Weights of a small mixture-of-experts language model, trained from scratch on English Wikipedia: 24 experts in each of 8 layers.
Below are experts of layer 4 (counted from 0) of a mixture-of-experts language model. Rows are named router (the router's row for the expert), up (a neuron's input weights, with its number), down (a neuron's output weights, with its number) and show model dimensions 128-191. Each number is 50 + 10 x the weight over its row's rms, rounded and kept within 0 to 99.
After each expert's rows: "gets" lists some tokens that make up at least twice as much of what it gets as of all text; "comes before" lists some tokens at least twice as common just after its tokens as in all text. This comes from a sample of Wikipedia text that the model never trained on. Tokens count by the router's weight.

# expert 1
router:44 38 47 41 16 45 55 77 36 41 44 59 53 44 49 64 37 27 45 49 37 47 51 48 44 57 60 48 49 57 57 26 53 46 54 62 46 51 41 52 24 46 45 57 37 24 42 48 46 56 47 61 49 60 50 55 30 45 54 42 43 53 53 45
up12:47 49 49 53 55 57 39 50 51 49 43 31 34 58 54 51 43 43 52 44 49 69 50 57 47 37 45 48 50 57 50 43 56 47 63 46 50 34 31 28 43 53 42 53 45 54 68 63 53 54 57 47 38 61 52 44 39 36 33 59 43 52 49 50
down12:38 71 48 62 50 54 62 34 42 45 55 53 58 52 49 63 59 56 46 38 43 47 43 48 52 43 53 48 58 51 54 31 60 29 56 43 42 44 59 40 41 73 58 36 49 59 56 74 67 40 53 52 59 33 37 42 38 40 40 46 40 49 57 47
gets: "8", "0", "9", "7", "6", "5"
comes before: " |", ",", ".", "0", "5", "6"

# expert 4
router:54 59 44 53 69 35 75 40 37 49 43 53 48 54 52 43 56 44 36 44 36 32 51 29 67 57 42 48 59 49 40 38 46 46 42 55 47 57 51 48 63 58 60 57 50 42 73 56 45 47 48 46 37 51 36 43 51 49 58 48 61 50 70 32
up8:66 48 42 47 49 35 32 66 43 51 64 64 26 41 56 50 58 31 56 42 48 49 25 62 61 26 52 40 50 49 54 49 66 58 37 47 63 45 53 39 59 35 58 54 48 38 34 62 52 42 46 53 55 73 48 52 51 36 58 68 49 57 47 56
down8:44 49 49 50 50 63 53 53 68 58 42 46 48 37 54 59 42 57 50 57 55 46 56 48 41 46 58 47 47 51 35 26 45 53 30 64 41 53 46 44 50 49 40 58 36 42 40 62 52 54 50 60 46 49 59 38 58 40 60 59 77 34 65 27
gets: ",", " on", " September", " October", " May", " August"
comes before: " ", "ly", "ation", "ing", "ion", "er"

# expert 17
router:44 51 43 63 61 58 53 54 74 73 32 38 39 66 55 37 47 76 29 47 42 53 60 58 60 47 50 42 61 47 46 31 46 49 35 55 50 60 50 54 40 52 60 62 60 50 59 43 41 50 34 50 53 41 45 63 55 61 70 57 43 51 51 44
up8:59 55 49 49 40 36 57 50 45 47 44 50 55 32 60 50 52 45 52 52 53 51 42 58 41 41 59 58 40 50 36 37 43 27 58 50 67 43 49 56 47 32 47 62 55 44 42 46 28 58 46 47 37 38 55 29 47 56 48 50 52 41 41 41
down8:58 40 66 52 36 50 62 53 48 44 61 52 56 47 31 41 39 65 59 43 37 41 72 47 53 46 40 39 66 43 58 69 61 46 65 51 62 41 62 53 55 61 40 57 55 44 39 57 59 56 41 60 45 58 44 59 51 70 47 41 56 44 54 51
gets: " |", "-", "|", ":", "th", " first"
comes before: " ", " L", " —", " A", " N", " P"

# expert 6
router:55 47 62 45 54 45 47 56 65 44 63 34 65 47 51 53 49 44 46 59 54 53 56 65 48 54 52 31 53 53 59 52 49 40 40 38 54 60 40 49 25 40 37 61 39 68 32 53 41 47 52 50 51 40 56 56 53 42 47 45 49 50 44 50
up20:48 42 55 65 52 58 60 50 44 66 67 34 39 65 57 52 50 49 43 48 61 42 46 31 54 44 23 27 53 54 43 39 51 60 41 63 37 42 53 42 67 50 47 64 47 60 59 56 56 42 59 54 43 63 56 49 45 44 36 67 67 69 46 42
down20:29 66 31 54 33 51 56 43 40 50 64 35 40 55 41 35 34 54 53 53 56 62 49 45 49 52 64 65 56 45 41 26 31 53 39 55 62 60 55 48 40 47 46 43 46 55 51 58 56 39 53 51 52 46 48 55 37 68 54 51 32 32 41 61
gets: "a", "i", "o", "an", "er", " and"
comes before: " |", ",", " (", "'s", "\n", " K"

# expert 7
router:56 47 57 42 21 43 35 63 44 53 56 61 46 36 48 55 49 35 34 53 44 45 60 47 51 55 54 52 58 50 64 45 61 53 45 51 46 67 54 56 66 39 53 50 51 37 45 62 48 46 55 62 49 56 56 34 57 55 58 43 55 48 53 64
up20:70 60 32 51 51 40 43 35 51 52 53 27 37 53 55 44 55 45 38 57 30 55 69 60 48 37 53 30 58 58 48 38 59 68 56 13 57 33 50 58 42 51 45 52 61 71 46 49 54 61 51 32 48 51 37 43 43 66 36 55 53 45 55 35
down20:58 52 49 42 49 42 63 46 38 63 54 63 40 43 43 45 26 47 37 62 33 48 51 70 56 70 58 49 39 50 56 59 36 37 41 58 29 50 66 54 47 60 61 39 43 54 68 46 41 31 62 51 64 35 43 37 57 71 48 54 44 44 55 33
gets: "2", "1", "0", "3", "4", "5"
comes before: "0", "9", " |", "5", ".", "–"

# expert 11
router:55 52 51 17 47 41 47 47 49 41 55 47 46 52 75 61 46 35 56 49 53 54 44 44 64 44 34 69 58 48 51 49 38 46 58 74 74 42 46 56 52 58 35 49 42 61 40 41 59 41 48 52 31 44 66 56 52 45 73 73 50 56 49 49
up8:58 56 36 64 41 39 47 43 38 65 62 63 63 47 62 51 49 38 53 62 41 54 43 45 51 61 49 42 58 44 55 50 42 47 31 58 52 54 54 32 55 59 72 40 53 50 61 33 33 45 62 44 38 51 66 55 62 46 36 42 57 78 40 64
down8:59 60 44 54 49 63 41 45 64 35 55 45 50 48 47 62 55 46 56 38 52 53 42 44 58 57 48 56 38 46 55 47 40 46 71 58 49 48 40 64 40 66 69 48 44 56 35 55 34 48 49 45 63 47 59 38 66 62 57 55 51 48 55 38
gets: " ", "–", "in", "r", "le", "n"
comes before: "1", "2", "3", "4", "6", "5"